Experts of a small language model: width 192.
Below are experts of layer 4 (counted from 0) of a mixture-of-experts language model. Rows are named up (a neuron's input weights, with its number) and show model dimensions 0-191. Each number is 128 + 24 x the weight over its row's rms, rounded and kept within 0 to 255. Numbers have three digits each.
Before each expert's rows: "mostly gets" lists some tokens that are sent to it at least half of the time. This comes from a sample of Wikipedia text that the model never trained on.

# expert 26
mostly gets: "}", "king", "–0", " along", " make", " took"
up1:155138095130148125121149148127145103122088082131115099127099118134149094191126143130128141148133167122172105121130121119156134171139100137139155120102118074144125125148123145145124088153103141130140132150094111150158134169158047134110109126127133103157109126141102114132109143129158160166143117112166126104140077105106175149127107166130117099149127129128132143069121160166137124099099127166111174100116129129142147079111150119150134145090140103106144151135148093128097089082108161138148149123120102157121083141140098128156122115148103096140140175090122153083134139107131132142
up2:142136122098179137098121140161120160122128129132102159096124115145158121162118130149085109130114133126144137133140094128085140147114101108158099106074124153187148148159132151154087098150161106118137118135169124081145130131138162112078102104147067133117145176114148108148162129125140106128112161138165127118140105107126090178148140119137124135131109133093148099135079106129128112148135116135090128133132084085134109120143139131086136099161153144149097121125147122137114127107120129134161129170109092137117179101131120107149116148102115176173123091125133156060131161117153130101
up3:173130132178117130162096143122129111152146111127131133138162142149116135094160100121151136111112157130118093168107126149090130158147100159146132084122138149129089061127146122157093150137142120098105119144118166087132174137105166118102101156100115133130140154114130120165126162135102144166145154114192158175129139119105196073112127136134121164115092108147126123097109108114146154135121130107093109133139079107106151126140172079089125104127171134135143163134165158123127106112147145140114129133104132131149152089145074129140114102114125110105134120120111083154136141115142133144
up4:163136123102147160123132111127133145107125131085130133106124116122099146129118142135107118118119121099115128055165099171124142141118163126137131113162138165119080122112152137129123161120154145121119124107152108135145117146126150194103104079137087113129119146143167120185088155121072143136151124147125178147150105082131119138108153075119160142116144113139121148136110113102139120115163161102144179182082130111159090157088132148167137123121161127145115115125130118156116090163121130144073117140061142138132171138132105123153143127135111147143137142160100084142132149115137115116
up5:079132097151154126110153136119128118148160126136105145119140175112116089145107169137090120166120124137150130131119096149151109109111162115146161129118125171150092142113148155132092136141138145152133153125165121076112149114065184149081123149093137141096115125119143130099121160159103127140104148136121110153111125114164146096116137131110121084128112165176145130133143059123141136140101099086148115125090178126105142151124107115118099122146132113117160133156137164134117126152098120081150138107192130132140128130073104125151149108129141137114138141147106107101185106084151100131
up6:062113116107129089134095132148157142153144114131113128096122108160068123130112165108131163146134146129103149120134129120090133138143181117102124143149149128105128118156114123103151149130171092157197096120089149124106106110139106106096113119117100095187156161124114136125130151133159115175107108141119105146130173123154110145111110112118124131116151101154085145149162123138161077136189102115144136158151119145128119155142127118154132129153126168114151099074101091147141113117113165133134117114101099129143104101150161169145149128100104134138095110125171104121127136108082102127
up7:137092140099157123111127136110145074138149132159121175107136150120102146102113091132148140151128128137161122116123064135131083148147107142137094107130143135169137108129171125151132156147146141142159110088123121178123130128109114135138120081133083163098118156158087119120110156122140106140103122107154147157128100117117124111119141135186120153122135111146086104098081181106103129115130113113106128173131129109154135119111100133102126145154140065094104143098095105152128134105136162129177170126148112142070156140206138105116155145133105143149129110116146113149154113132111141150
up8:080101144169111139133122134143098115161129089139118150100130095132126156125129136144133089122138145145131123111122122127107113101119088151143149139167132118130171152092078132094095120136167141152118135067146162085146115122123125106121088135133127112097133137122110095098119162110131156133141162168132157152142148128106150108072097114170116133164128146156170124153123106109139105124090120145123127108125173155114156113147151129131135158142128117098120104111155142134149122109128065131128172107091104145169109109155149066115126172169136110156066127100174150164138115123127110098
up9:104131162146127175172131138114109114140164125138127094152127152160137085123132122147146105155132137155111112168098156162094089117131134108099146107137109107102088119107138099131116162134113121152157107154137124138099163167135119127135160250135171137135118092129115112107105077133141091166124135134129113162138141087105144145136131158081133124127120124102122118114131094132128134106138089174129117131141134088091109151160136137139133112109154121126117084111129158139116177132115132144163168098110120109130102142120140097165153135132109078116087155106121133134112099144101109142
up10:129109116103166119121118160086144111147142134129140113125201111132114121127091127135147129161140098127129101126126119160127159092099122154155133130126128125130151106190137162110124102165131144112107130145100108109175090087160123159125100126116117086105099165134126138115149160111163132128105156137075121123115103108123165124129115114143154169125113112133124092094115139111128142088132085162149165142126135174136167091123124101084139137145137084119133136108125121128157135155121145176098096174127127062136189119106140155144112148125144129096120135085099112104131114189146106119
up11:142100147136174165097130150164171157127135118103127115131168108108115189123128135130140127100099126149110137163177112121161096148152101075108116121107133076110155118129153142134108117122126117151108138111160129112107091145153158148138117120133098118154148077125120126140139166090115175164143149127145157134091124152157112089112158093107115124059107114178164111131084129121120153116177129145134121153117157112117087159151137134119173133138163107081148070137126109140151145118141123116149116114161093088155112110117145095124119130144135100138113129147141132126160125089103117105
up12:090097121123139122123132146107100200116136128140133124128071136153110140128146157153144148137129115094138087112144114163132106118142147129159118165147122110161173113100134150121116144121133115153145165108096090054116087179141146129141132126186151119084147109129129161145074105136142160115132095094120109140158132092160139144090146144116123120148142117116121161154132119140099112099103146101146142129136112171123163158124130104126109139078160162107100129132133197172091121140131111129121145146080130109136150137150091105140112104110156127135135144125101150129067133139119144145
up13:137120129137144154129149147097105152127112099111116060127120093135169152132162150127145110126142125134148099146152180124124138108126100161141135072088122132157123165115146103143104135103133143145128138101100138123134090083120134173155122166133148156124163093103157171147088119210148120151131127121130137134101132180119123116105104143146125091119133111163146132127140129103095153120138146134104142094123117151128124149094140113094129107131115112071123111142140085150134140142075160114147098124078145098159155142124096084124144140147145094107174154139110102132162155111129088096
up14:131104146126174124083128118135120119132131114105117153118138161096122156139108117076105140138129111127104127154088124108141112156155105159142146141150154153092117137142083125151122126146116118148108128073144147149131176089153168204120088112099118171108115144152108159104097131143144132184141126168121108117131138142154125138137139166084158144146144127121157090108144120108147133123148087101161097159132155110085079116097155074110153149113137153144092107094123139083148138130130091104112183109135116148126103147135126138095166112130138137137105082131143140125115090098128138129
up15:138084124100146110106137133105113112173136097123106139148093069148119133162109115160121131098113159140184149104136120083141124173162104104149125113127077143103117082130132121120130146101139122166164121128149118123118132124134124161123098116142127146127161089143145119097094098149096156125143098155184106167154144124147162120129119145134177108122142118126149165195131112174157104141135079091158132103157128157121106099114122147072140162130135080136128145112141119136136105108125105147169134125140143125141085141089097136131158166124121114162134109120122126105154160099139100162
up16:175115105105196139178130158132121130133128135139127111123134087132094104122100128165177104131093129104147144090059148118128137128106133088156149130114133078165145097155144182159117088125160084184126121131107094122154126175099125136134145122128148137128126088117155185098128143141133127131146133157148088148118082159150137133124126121080100135116138150132123131093128130127128110141139063150122118140109104140157126128137116127135110125134111109091172073141152142158137139128123124125085135139105153132120102111159101099120135128160117093150119116103100138147091103139161149144
up17:122130106144129136161132134106101136112133147172118142159149125153121143130100146117141182126122117171157135101123144144130097138104120122126168156163159099100158157132168174132122153050124113088147144138143117134108133112096144106144170142131105139128096115163112088121065133094145121147139109127127116151136106142129125151112115122131133160106122155091119074107076108127110099161094069131146115135131128084179116118103126131111155161105135153125113079163116135120114144124158113114143131144108122125128103154144146140111155158117069117125096164108134132129173122116074079159
up18:157141153117134117107130150097122096081173097071133117115156102166192151123099184093146145105087157134103122086129123133132100112118090139155163145108113095130121132130142122120157090127157159135161104169111132133132143121139139081150165098166124139105108142132143118121175151080131155167105094105131151159101106081149110087136115137147126146132151126121112123143115149127121181102081121130144149125155152154118138108155102123073164138121131081121131128097135146157139118119132153124112156111137180174091110135112121123103119097123162114147131143140088102138132138123121138127
up19:166130117128127093108153136133119163144142137100114098120134100148150141129103153167115136093121130124089109130113146046129099147148117106126111122140102110138128126104110139161182079115139119164115131105086140178100149128133095104087148167123100125134115081114129137137100182145134104200115077100158140069135138140120126139143092156121172140082148128117124142140112101125136130139119124161136128104140110136121105157157112122190099172131168084126141134140097145098118128115171116111131133108129106124112112105116161142169160147108140111165135108122088135157130120139144149132
up20:083143107128099146052117129141129106053110122131147108135144170064113112117122131113147143150145150113130121104130111127136121122104157095100123139170131102145093135115129102139098146136164141111113133061138108112145154119121140141112155117160103143161132114119177147112121117156148107106128104147121163113141167149148132179183129120125109108139126143181113146201150099125138086096138090128108128103143147118121136112117125103126139097102109110122120091131172128157124140152109120134165116156197141094120112103132134136162128126146113115128139113155136126137094167088149107154
up21:140146147145159134142112160115131134151095134153134148144166140163176149098147099091124100111096118130132148152122117165124136117173117155110146105107137135115122076123160102080163098151169140069151142132138152070141125112066117120148122124152172161090154095142114137135107112119113103100109155109112125143142089125124122131068111137132096112100123153133157101105087101158115120116088117098133113113159116155144109158165133157123152106143164137152146130113121149138176131106131129128117115127138107127118135152115143154137178122141150094146089106111110084145129088119195137139
up22:103169159134124127091109127128097147163137140100160129169152084122096163132128123166116184115130155068145099100144156116194125162134164115087116136115075136092152128118174129155142118128099121149085107094162090143123129141143099114098096155126112103097104115148109149091125152110137108136121126162124160113141094150165119095126139148122137120143117103095125185121071146116157151143174114148124091137163156096125106149132129125131128131102133112122141148117086111120143099132120103095133124137160139177155128146126158119142152146124121146110114135140122093141167139113114147089
up23:117106161111144136131149173176142111119098076136153178109161120129109119090129128118154155090127091121113117112122112137123079142135122135136139127104155161091060124067153117130141157151134103131120129144132102099125142168073125108129097135134099121062177122109125111119145152132126133115143158158118130160132155112129140185186119144101086111119155115126148132168136115130104126123159126097144155156131143103091170134135151128133153105095132112120126092132104108152095143141135139109124170124156141116172134091132116101137175141135154133129106142146118105136155103117068120153
up24:128105166129095105122123076144101141077149145127126109092132113110154135121165095140131128120128116150123102139098111133136120154103114168141138098159128138115166164118131135127175110125149106091100108152065121166112115103112124101112167125140127161150113104128172104080118119122117128108136111131128091150110086126133188127112126110129158152142107084185146171163145142086121140099122092114139117184133144115139139174123149149117119102111132110181142145118137139137108131117150167107087152114123104166127122128110149146103168146100102092141116140119136136163116170117155167179
up25:102114078127124136120141133167162170144157158108063111083163154071091120146098163149135141144128139136109096106135135118111107130139158112114116139160127118162089158120161105104142139077120155124099120120122137132098188119127135102114165154135122124131154135160122124101148140100144164132138117132132099117134116109116148093203121120112115138110110140157113166122118135132102132107086117119130108104168085108087121139138164104159112145142073073097103136134107107178129163115139121118146105125131154189152155133145142169118120137143120140115127137150104116112153119141128167163
up26:151076143084094089110120123155135132141160115150169098155124119173124135098077121108130136145150130147113139144097130173144114118090095092098172165147132143145123142163134148126103087157127108137154119096131119128117136082138131128123135111130136123165177164100119143101115137100149138127098150154122177189087153116121109128115155085121131111124117153141126132159115123162112114165125109116088123154130121129132167129101169134146126116123120166115106125122158110155096125118149179123115099108105158117154143131126142179144121095160097108062111127092120130169126148089162120152
up27:139149108150145099156118104126125164149137145107083101165103122167159095147097118117161124159118139137126123138130140153151169103096096107112120164111133146140152125097153096127107121112202122140145094139098162117134115150090134138149073129137090099152115122116106149082160182136136129130149179117130138139156094099160157121125107079181105124096123129114143123164094112093071130114113111149111103133153137150092081139146132148123154099105142130096165108141130146121109111122158141170124133106139108138130157145116138089108159094113149122104090134117138111123183129135161119123
up28:132101121115137125149112124130100107122136128127131120105144141152134094146127098130156161147160118157115149130136104155089112125130146069110126136166155137079090143140115155158142081103117100152111108042119120111137123112113121160141111136163139140145158152167149129119158110140099149164151105186132143176190134119142130132160122107130130157122135118143081113108093116143127135101147110109110118132129100114165078135146100084136118139083102159111115065128116141138118121094154142153128111173107113112115137123081127180115104134149126113100109152097142163162109113104140124172
up29:111108125087137136117100112134108138122160121126165141119168132103157138140149104152123135116163143088136122116132119122148142163123108171113155126082156124104120152090176116137103148106171069164116106095097140150141143097134087142128136157103110187128117130127121157128095188105116091133135157084112139145081140119092114144130141152122102116135077125164157123135124115134156119147130152148093191130146149126189096112134117116169140098087086142091163148126131165120153156139166152147131123121084131116109135131103132125180103116117105124101114127124109109123136133122133166159
up30:127164144141124114080093124093130123107137105114078135122153126113121113144170162100147110108162138125119130104146127097144159092122130123130109112158150149187100137133154124116168111108093122125159170134116163130129084109096106122143091150101116151080161153132147105182156135149112102103125144163173061099108126128119130120167130097124125132129114130126123122150206137111178145114158101127155111136152113155109138122156144158138135140135106096138103146094148105111135135099153099098075129121128123143104098120111116169143114072122152172122153167155141141140116113129131114149
up31:093129126145144120156125163149081127134114115117120140141114111061198112128108157121093133123137130125134176077132117137148104133137147125135105149072115097120139138137148166124152145116138141142155113147123123134179103128076186158124180138109108148115135135115143150153107116144116070127128145177134094166137128168114129141139156090154123114084164101143106145145140122101104100105120157134170176134117105137106163148118151120071129100140129092106110129122122129105133102117092102094151121152207144111130091121094129116138152138104124115146129120114112117157143140118153129144
up32:102094149115082089134110141137121107173100151135171146122152145135118151160129136114175115178136130115162100137113172160141118099159109168131137142113117150136116104130125142101153148123124143104137086128146131158111125110138091143149117108143143122136144125142121133113124151104129148148188130139090122099106103122113166149141161087137154134098093092098122133143078107107098092081115130112132111111122125136180135106125124117116154148114139129124091125137129132124091131162179134122106106135131142087118141126138198144136175140146121089149096135125108034089136169127155108129
up33:141089133132115108140138161109152139126155133190134115112139121125117138146132128106138100145137108096142119128112136142140118139141115120127109163111137114100137137165159131159155136147116138145194117174118123097090102150142152120115130119127124131132153133124142119095143111124106105111132125104097121131089123138180132137118119112148115147104147132126165058103134146164139117092132119131162117090155098167117130199088140142054114093139120116123133152113076115127116137141123143105142177085162119081134116118169124134134144107133103151178143073144094132153076158157160182143
up34:116129121144128113144108126138135119125140172135130131149112111114124096133140144117137114130162136144131142132090186120175105157168118082145132146105137100109152128093169113122122106136139136156063127161155109146097108159078125130142121163133107084142139121128155167120136110094110107113109127138086145170096136127132159153071108126145117109138149134152108138141138164093138133108140117127089060183105098171086145119148133148146139135136120094157066085121164130138119108131169141119097117149117122166122138155125154107127143184171116114092114073125115146137105117137133105136
up35:110123098099149096130128114156107130129119149104106146107140106092129111164108133126168139099136145164151160163148152131122150149120109133120170139098096102163128169113126139119111119147146111129154079130128110126146137118138116103102094136112121103122150143188145106086098118130126178079134120171101140142164166125102140127158117132125092115138101139151136070167141143200132133161146165107162112136169103121175093153138132126198100123121117103089102154096147130125132136122099119110143147165107117142109133132101133119107122132139117162112138162096132137090146084131112177159
up36:133071144113110143105170178139103150126139130127154094103104128160153123138133176123135110105115135143148119162102138105141095112144156155183121098131131127118150121068123160097131092112091103121157124131114118115085101098145133145135086159123146114163128104100135092148107157142128131119087134156122120134174120082146114157129160095110091099153124134143093180160103201102104139150125152147140098102109172095130117141130129166123143128126119101138102118165147159127162078144141126103154149164134145104138169105169131157136148117134146126106153113131098148119122140130153105116
up37:135171143125113128107140138128155145110159136116127146111151132143123119107162140090194144101129156133095091096158098137180158137129148124142144115151127126116123105119134123133126136155127114127062178130092133140164142138143155117082172094165125121128124146081209139111132134127160083104135124152180147166131105134131141144110107120158129103116149124156137047138156138078115100136092153158122110126133105105112112172172116138113148135156132117176135111120102135125143147111103089134141116100139137116131166093108115132088129180104149127130110138106128147130134104120133117101
up38:100127103146113127140150128137120132122104137121162146131135157120127109122153172077100160148136096102178125108159088155167147132156155134083109106111120131116137094099133150089092136128131137117093138134094154141108155154104135109124145134141108109099079126119145117098129204093108099122141069116130123151127127137142162120120121145097161140122107102142126123140136124069130104138141127138114148111148142171099174160099146135084153078131128121076136089130139151150151165129129131124151164122129101150113114143148079126086118145136106143155109138126153119165187180097148124153
up39:172086107168130126104147147087111154109155095144110154086107142110124129121132124101100123127155158118135115123128091102159147168123101145075160143109147136117101076092165118148151090095118134135149127142155103130151098086132114111114124166121152140156145137126135104108172152092124158169147132142101106120135142155145127141119107153138133144110097121156099113119144152113163117135137155094150135147131091124105149166139112147146180151095137108132132139153150116150081119131150112167135103134131090107088149176165128135085087129129141115113186126093111099139144066110105110104
up40:095155118108144092132117205184119108140130126102112144130141095132123109163160157099174142152131122115129156093145108148131120101146141109164111085187154112139121135135116159135105081084119111139119093101157120100124150133136143159107165155180139153095093093116138098191122134140122137115129124106138111152086139119113117149134164132110122189133111096141099146134165112138141162141101157142125143116120114096135134100114132151148140141111116139113115128190111092110126105132102118152157108118147069122145124126112085107095151143148132109156140127142099122157174119110111135155
up41:160131076162117099137133134120128075137168095117156105077125128069134149141136143092151088136162130130139130139111181137111124106127185124197098133116147145109114113136124110085159180109153121171142127120126133115108085097139183177118124096082125106113109150133117136108137111105129123145093146152161111134143127133130157172086099132096123151105111158128130106142166162147111134121118095129122107126128143128100099161134139179149175090101136164095127119139158101120147126141101161129145099124120086118127128131146124141107143125130172126093156103127125121107122150133158120124
up42:111123132091104123121106146129115132139139084096126109156091138110131150084133107137156152172100116149164086162158126129088104137168168120164135100116137111089114141148139129089186110135097105140138102106091164097062148181175141101152102125112132144138112124102148116114110129136146106126140159147126129110120158101131090150161114102142089181158124120152128136127172139119133125166104124148145095085154130100112115135145113107171153088161175090140142127118115121137113141107118125086077141118123146125154119121141103133108116135158127163087131129110131150141135135092171132148
up43:122154141132155150110134150101143126127119162079070132087133097103155089106120139136117122118143138128138111156100171125145113167114078132163146112085153124132115134087153110145112152125119135098135137110103121112096108119143110120139119147118092117107147130173158136145106159170131157137155112161150115107139107132117109180111149155159125115126173099095181146124081197121138146086139089152151110096154109112149118138098147139118096129097118143123108105117165120130174145152111144147150150149150171108114138115075184153094146134132138141140167141115107119104107089135151103131
up44:125114107130136100110131116128106143172101105145142083133124121145120103060119167126107077110099132162081080151128067158120127113151132170185130068120134147135154149125126115097144131133148157161115134141155121094110140095123134104129136108123139130109096090167150103148091130112143097114075142176104160172154130130141119131113130129110133104102146132156177145130141149111138118147109125144142133174147162158143124117150168113138133119142107107089074165147148110126144166100125163129092115112120112122116166113131096125118157157123160134128104130113125089151133178120137126152
up45:143149131079152149158114139154135111127126131110136132139135145116149153114116106144112139149125134158147107081099141124089121136123092113111164133115148104096056106136149123123181158127089153109148112096167116161139159157161094120120091149105146130104126123132152129177107136125157084136104112142129108148149108122139140124123115177133100112144103107141112156216154129135127146146181123115177187123105145144065113133113130105141156139147090125115134140088131093135106135149121119158112131142130149161140140086143138127140147132105124123142147124125109098076120120164152089075
up46:168136090156183138107103132122151116097084115151189103129142129136125134146077084143128100114118171161151140152105138104130158122168148153115103127119105078138114084118104174163168148140120123138141085098101131108124152141117163154168059146132142137178113127111111125118111143173119111104127161140115120115119084123107137118129085134144131132122099121154101109137122145072132122077129144100125152156142141135120119127095112140161179114171113131095127109156138144131129143174122104132120110132113157113124104098153148138167160140128148152124159119149134089130112110157117133162
up47:101153125116138094150138137126128131135144175134130140113117086132078147122112084122113107111158125125106139121133138167166153188157088088143135064128112117169116160106133142141128103145129114129156102104143112149109140082146147099160123113151081114165196140131157143106128147107165109162115123139142132153129097121096074093143103128146091136096098137172152119108112123101149166125132091128129101102139140155129100151152136152110128133095108146176135155104181119120150137135103128125158127141109102130146159112124084092101138118175147114124126102132161124132128128166106146083
up48:177106186096123142172128104139108127107103153149115145136154141137147135102158153141128157128131058145101130135123159138124102089144129126102122116122156111152118091094136166091129192111083105130145123093147147131116113125147059179141122100199137127132136111124119123127138142122131148102149129115136134161137135088150142149077133141111136083136149133123112150130101085112125121096169132160141133139088145106073131139140148136126169109101139080129121112116108159145077161120121102159124123140117090160119138084134150129145140138136123168149126112180118156136103126146137117135
up49:108091145172139129138114128122142144143141109148143103133148145128093139141111145091140105175127158128135095123124120167090178106171163132171158127138200118143115110130138127170153146103160106186115108118140138155134130107159105147099117132106120121140088119140137209102098113111131137077088120124170079143119143107113118132138132106093155182081135137106126131151134124105116146144155095127127152138138140075108119118150100141140146105155115126121111139088088093116160105077120085125131116134129111120126122127168157117125111099133137130093130172142121091105158119127153124145
up50:158112092122116123101088169153116111133126130161088149110159124152107127127161122105127111164134134115112145132156088145185150154147153143132155134143160117105086106144177129166155102153124066102104133113097148114133144169120105134108124165153140127107107133136127145124160141121109082172116105143106131092124101157146172122098133156114148131161102089129138087115090132150154119158099108134081135134172125118124152105110155135128154137121157113114139113140055150117103146133112150103172115129112091110122170126088149107125134143113139134091116169139100147125155119116163158175
up51:149108106098143091141095169155150137141127135101103134139159165124108098139120165183119090137159156137183098129168150120079159120119164141082158093146142118126127130136114097125133129141149088147122098143112145059133088119153117122097161158132146132115094110142106139109121127153105130126141133174115057121087155103109128119131148137119132154140167124133153136199127115150099108116133140126118171142126097134139090109122126139156142150104131183158121121160119157125130079090128085126130123129123122156143154127116169122147129110098119123117149148122134086112121132097164102100
up52:101146165129144119114143159109129112100162086124112098089146102129169129146119144157172128112133117122152118125139105117179142130108152138102161153163098114084161119160085139106137153143156096102168123122129117140124121143098142107124083132103122117085103122154094117117147144110158168159105125136127172104092142127145158111132055153157141189109143134111148118157167136123108126114104152135143125131124120111130102114155128146156111136153090130110124146094118104118136135101123162180117127132121125128103156158128114134121128087097194124146176160157111103153153069107129096117
up53:145155093148160115118143126152146137105116138118134122156125126159130101115137165103153123116114155146154102125120163150105084116111167111114104120176138137116135162141121097137129193113150177120160104146142080151058133095121151129141146119108148074126116110125134138108105146118172080135138115119135135116138129134125151089096167132141104153124110146113127129115103090123111126131079150116101118111108137135124125132120115134095140101159136133173175143178143142116110174126151067099150158099129151156087159103159115091119113079111098150086135137162134114147106131142166090145
up54:124124111124159116122138108117138175121113105182143151136194125138131123125162140152121139099135160143084136122134138132179144128145123122104168137112078122122143122102101132094159100117159165106124111164115165127125167098107070145126161140087124123130120119090113117089123086124115088129146156136141151076155118108100183116158152109140175139120143163149151090131143134114078093129128127146120166106112152091121130118124119143127161109144114133121099085127125135100098151090130135152085090134101131100147162111120122153137113099178103130168125094134133113124128163133173154105
up55:148096124132153138136131149139134173135135108109144111117132155151123140178149120130163168143101160119131153120059067108123122140113119155106117116086125119152155166180139103138132125168127114141074051138078118119124105113129156131122142113159108116125131123163123114125189150126159114182124123165117130111132142106130130064129109116127081107099125130152144095108165152133126127137127131148120162161132116131135149136117127162132153094182119117106117116143152079170132134117113133104120125116136085119130125151101101154138119160073115114101147072130106103101153135117136113141
up56:104173108166137164139140166120116135119132109137146126082197096086085158099149158143154126149138117132131167116087158104086102140114131126147122145101134133107133116144128139164131111108104139106138142140141139145113162144155157082103125118123140157125164133106129124121109148170152099115145095139126111090128112078117165167131110155150133117159127142134154127134116112138136020111113060141143138148130121152120173126113141132088165126118157151129120118121131134128098092116111121117161113136130151113126161117155154105126158130124132114137114096188097103121147135114152093089
up57:140104090141161105136109152124134126121117149118123090150165134143176136152111144071135116120111118164076126121115143122141174110143119136060118126110155144161128122092115118119125151139169116096167113144144119101140119104120140133143137142154178156080107105133110155134111106147112163093121129127109151109110108131150115130178146153096124108119140097124144090129120130128119103148139132143124155146134101141121111140112140125131147120127145097089139110153172095139131118083110113094148183170107128115174103125066112227150108127143140146147129095130158096128146176105149115132
up58:126078155177133144134095126143131128117106110137141125107121122127097152130137145108134104112117115144164110112099167131145114111141104074131151136105102083110147107095149165169115117122186074126155149171150158089140137091148149154111147162142100124093124126140126115109121174146179123165114152145117116168132129137117147158088158120128148133111114083108138171122141118141130114091104092137112103152106123148138201146150131119118141133107102125087125100093167152116156122089152164140117106129163149089110100128133153107107158118127127106131093097129160086113163122150158134111
up59:092132105146136126120118123099108156178146134126110176150189065121103147101114126092120118141128138114118157137097152151166110133150136075128117089137137096166109126111146112096123095121132154096130128161150106121120092122096146165123102087116096090116161119155149144122125140176140103114138146153102099127142145120152103115127117109169121135162099097131179137099108131113120122127087137119142139135114120105134120165093155149144125108152093118146135108160141070166138141133123105189152138140148113071112151121113169153130173108116146096123105140113129133161135104162174136097
up60:116150071116126116108124150146081143109136111123123145146166137092092132153125119144158169132147140116173119146129098097128091162099160088143142125111127130144127106129074085131136145157145125146085068106127138127181115114138143133098094118134132151102086173113094148107124172112183136131112137141112152112145157173176137138097107104083150120124123128124099128153132111118120135123172106163144106154129108070110150160118147119154147148158136101169110110115143152108107107099131103108133122118119150125097140131120169131145155069131127124111174146142130116156114134118143162170
up61:096129146094121132143124125090147142137170090119128124107152076128152148152112107130119181087108125135126102115098136115151088150130114117205130106137141124112166125096145136131173104126119123109160152137131126160126147134131182154109120158144141112119150074146150140122113117114108152158173104099118152109153120118072162139116068166124090098159156114100148112123172099116126136135150130121076121150123143096132124167101188113093110137164099114134126129148133139101149103125161119100140137148104122110122137094095138134142142090113115123127144181176148169123133117133149120107
up62:097073128137074096159119120138113117123113110107094108113164111120120134149138133136148099152160129097133089124152145120134101135130130161138124110157102142125138117127123110112140096139150112136150154149106076114111110128126126104155100099122155181121060145122136081062111173146092141121141153138130136146138131093112103120128108131142105179166126164148130157091113124127115138093096121123127115106148111190119169106148128152144152184123129114155101170102097123136143113162125181106166166114150143152118123122136128132149096155144084113120116136127102171156172127139162147140
up63:158134110153119110100154134153162108159124174114123132097135110115098128136125113145131138108172146154105097119141158160160114095174110157155123122149089143129089126184116117128101136155097143097128126114122168136111087138149126105128148150120120117153123120155128104123118126123130140140103127105097150179151127127129137118146161122142129133124153158113131120096136165128102107155120112099114134107171099150156119098181169156154152124126119149115162122145119108135101090149073106133124118159092148169156140106115091099100152130137183116136110111075119102087100053127164120073
up64:130155132141156111097129139132117101142127109163104127138061143121139145089138114128128137133102115130140095105151152183106168141148170118106153166115187124117125152089120109100166138126148146193106128146104140170146128146135129178158107113103102128111143134159136161179098132112183128097143151117146129136145117100128121149126124122130121131112143076160172106143190148159080147167128129143092155130122131121118126101111143105113146134136110148104120085143076143157146135149116109099148159090081120121103145161144117094128115099128144114122114090083110148109124150111121108105
up65:107168166139140138142102106153183136108120113113132107109097109157135111159111119128135179104122116137131089130136128094129126103119065119117167097134143095101164120106123125145138134147100131131125123129096090105133136177135114154123153142146150140129123093111108159090146158121129144144126141131164117165135192118128106171157121115161120091084112124143101155131126125077163128139147170136140088148163133177109114124102154149137121124148160142171091098115110118142117172117136081142140133107149130131114154073096113124108164176165131134111153122135085110134125131096136067147
up66:092139120113154125113099088072139147099089096161113160126144131140178134162127077146141096125151114129118115156172121129176151139136102125157145126091129119128124133158095103128129125152121110128160123148126157134141156106103125141127102096118119162136106120149133158141123149113122123115122187076146125155150081077069121126148129114139107154106136127155135130132112126114130152119125077105119108149143133165155119139138116126100154146161122138146130094127082122128124124118141106098088121143101135154197119174131165133162183118146115154089143130110140150128071065110122118149
up67:142103140125098174081148161090175158137142110110077171150123121114125146121112123143126132167136128116134129073087114089160167138169102128137117132137144121138142120104142168153130127113096083098148127137173143124103137177120117144146130112123117144166119135158134082135131153124114131136163122122169128135098110065148152138139130092149123132070120155128098127126152171150172149145148087116129094133127103106087143135102161130164186177114106125142120138117123092129103108116131166121151132113112116111094132122131142143138071142085120151148143127089090123102116151128108132147
up68:113078110143140159114146120129151121090089091135151213127152139112089135109136130132129124111135086168108122166121116137158119097078119119153096128163120120157097148180121119101164147117132146128094152147110146189118124129122112118115158121134078134133101124095172109134181130155119081146113141134136154162130089134141134135133137160142090170111118123128158148116117113167095167126131101115117126118145135151117081133120128088129152093144143143113175124109120134125077161146108153128143143138123122134167159106107150110179106105122099159115119147130084149129155094130122125095
up69:104097124090156094107109140133132182162130118103097131163101161148091126085162138134123125105132132133139092158141074121130137166133106147150134087112129115157150155117125120142185122139132159186072113155143174120123120158128114106143154149130119148064123154151105158141131172115126124135171122140148119163125103133172171115126154126164107123110137122129123134098121139112099157119124120118134125168177130076112090116095161155093110094112140102112137119113134158107098086141108133128129104153119142157149136153132102133127119104145172105156112130097094116088163112140092132132
up70:152143113114107062128109140157135122145084136126149107137162106106122089127116106122083152138107107141076104142131157144158143116115172113162179077136178162147165135116143079149120136124163120140126107135093096128131123128149180115110118138158111071116141130141124130126111120109100145128079134113140176148181127089129111115128102151140130131131139167100143158160156133113150119125115153151119129106137143070152110094129117137137117097075123132160138111155108110117151121136164151148130120130126149111092125174143121136145128106073130119122137111149112103122207119113146107150
up71:113118083089158101078100126110144142122096141131090146154162117117146118115134089140145122140134101177124136111172152092143132159130153140136147158116148132130128152139134124141149115140142174087139133135136123113115113161165100183130133140140146159093142114097124087168161146081134147155118124121151144136123147085115145109120149156115187154145104151136116132171116146113117130079126115075127186087153114122129101147125100117093133120128080101135095144058137187123118161142149163156103114114164111106147144110119130134140125122101144121114076130133148102167134118121131116107
up72:113114115146143100069153132142160155147127122134149139145172147139128116094060111141127166141095102146161129136139113154119136148106146112168110113124136096136117136093169133096105107058147119124179142128122113095135143097103107170136067123136102135130145136093122080083152153072121148086111134115123145131139158159137122125155146110136132158142139128126108168133170154156105152087133090104150145126184117141119161109103149117131146108113097157092190120107130159132122119095114122118141129126129118136141143105131137096111149100173124136136153126084115167151118130094135138118
up73:075079116110134160097137135112165103159141119099106134119112064167134094153101117075126160110162145114137084129121148166117150129126146136162167153140111135127142111140152120078119151133153115130154125132115136096150153126134123118136138132179070149127125146146099127152207163089107162127147147114129116131122135070115138154109158162102130100106110127124127142131104127089151126096105125121174131112154136106096108168149129140146147136091143154107120107107116118129117144139096168114103126089156119139135138113138165155127116144158172113195112124114128138137129149149137123085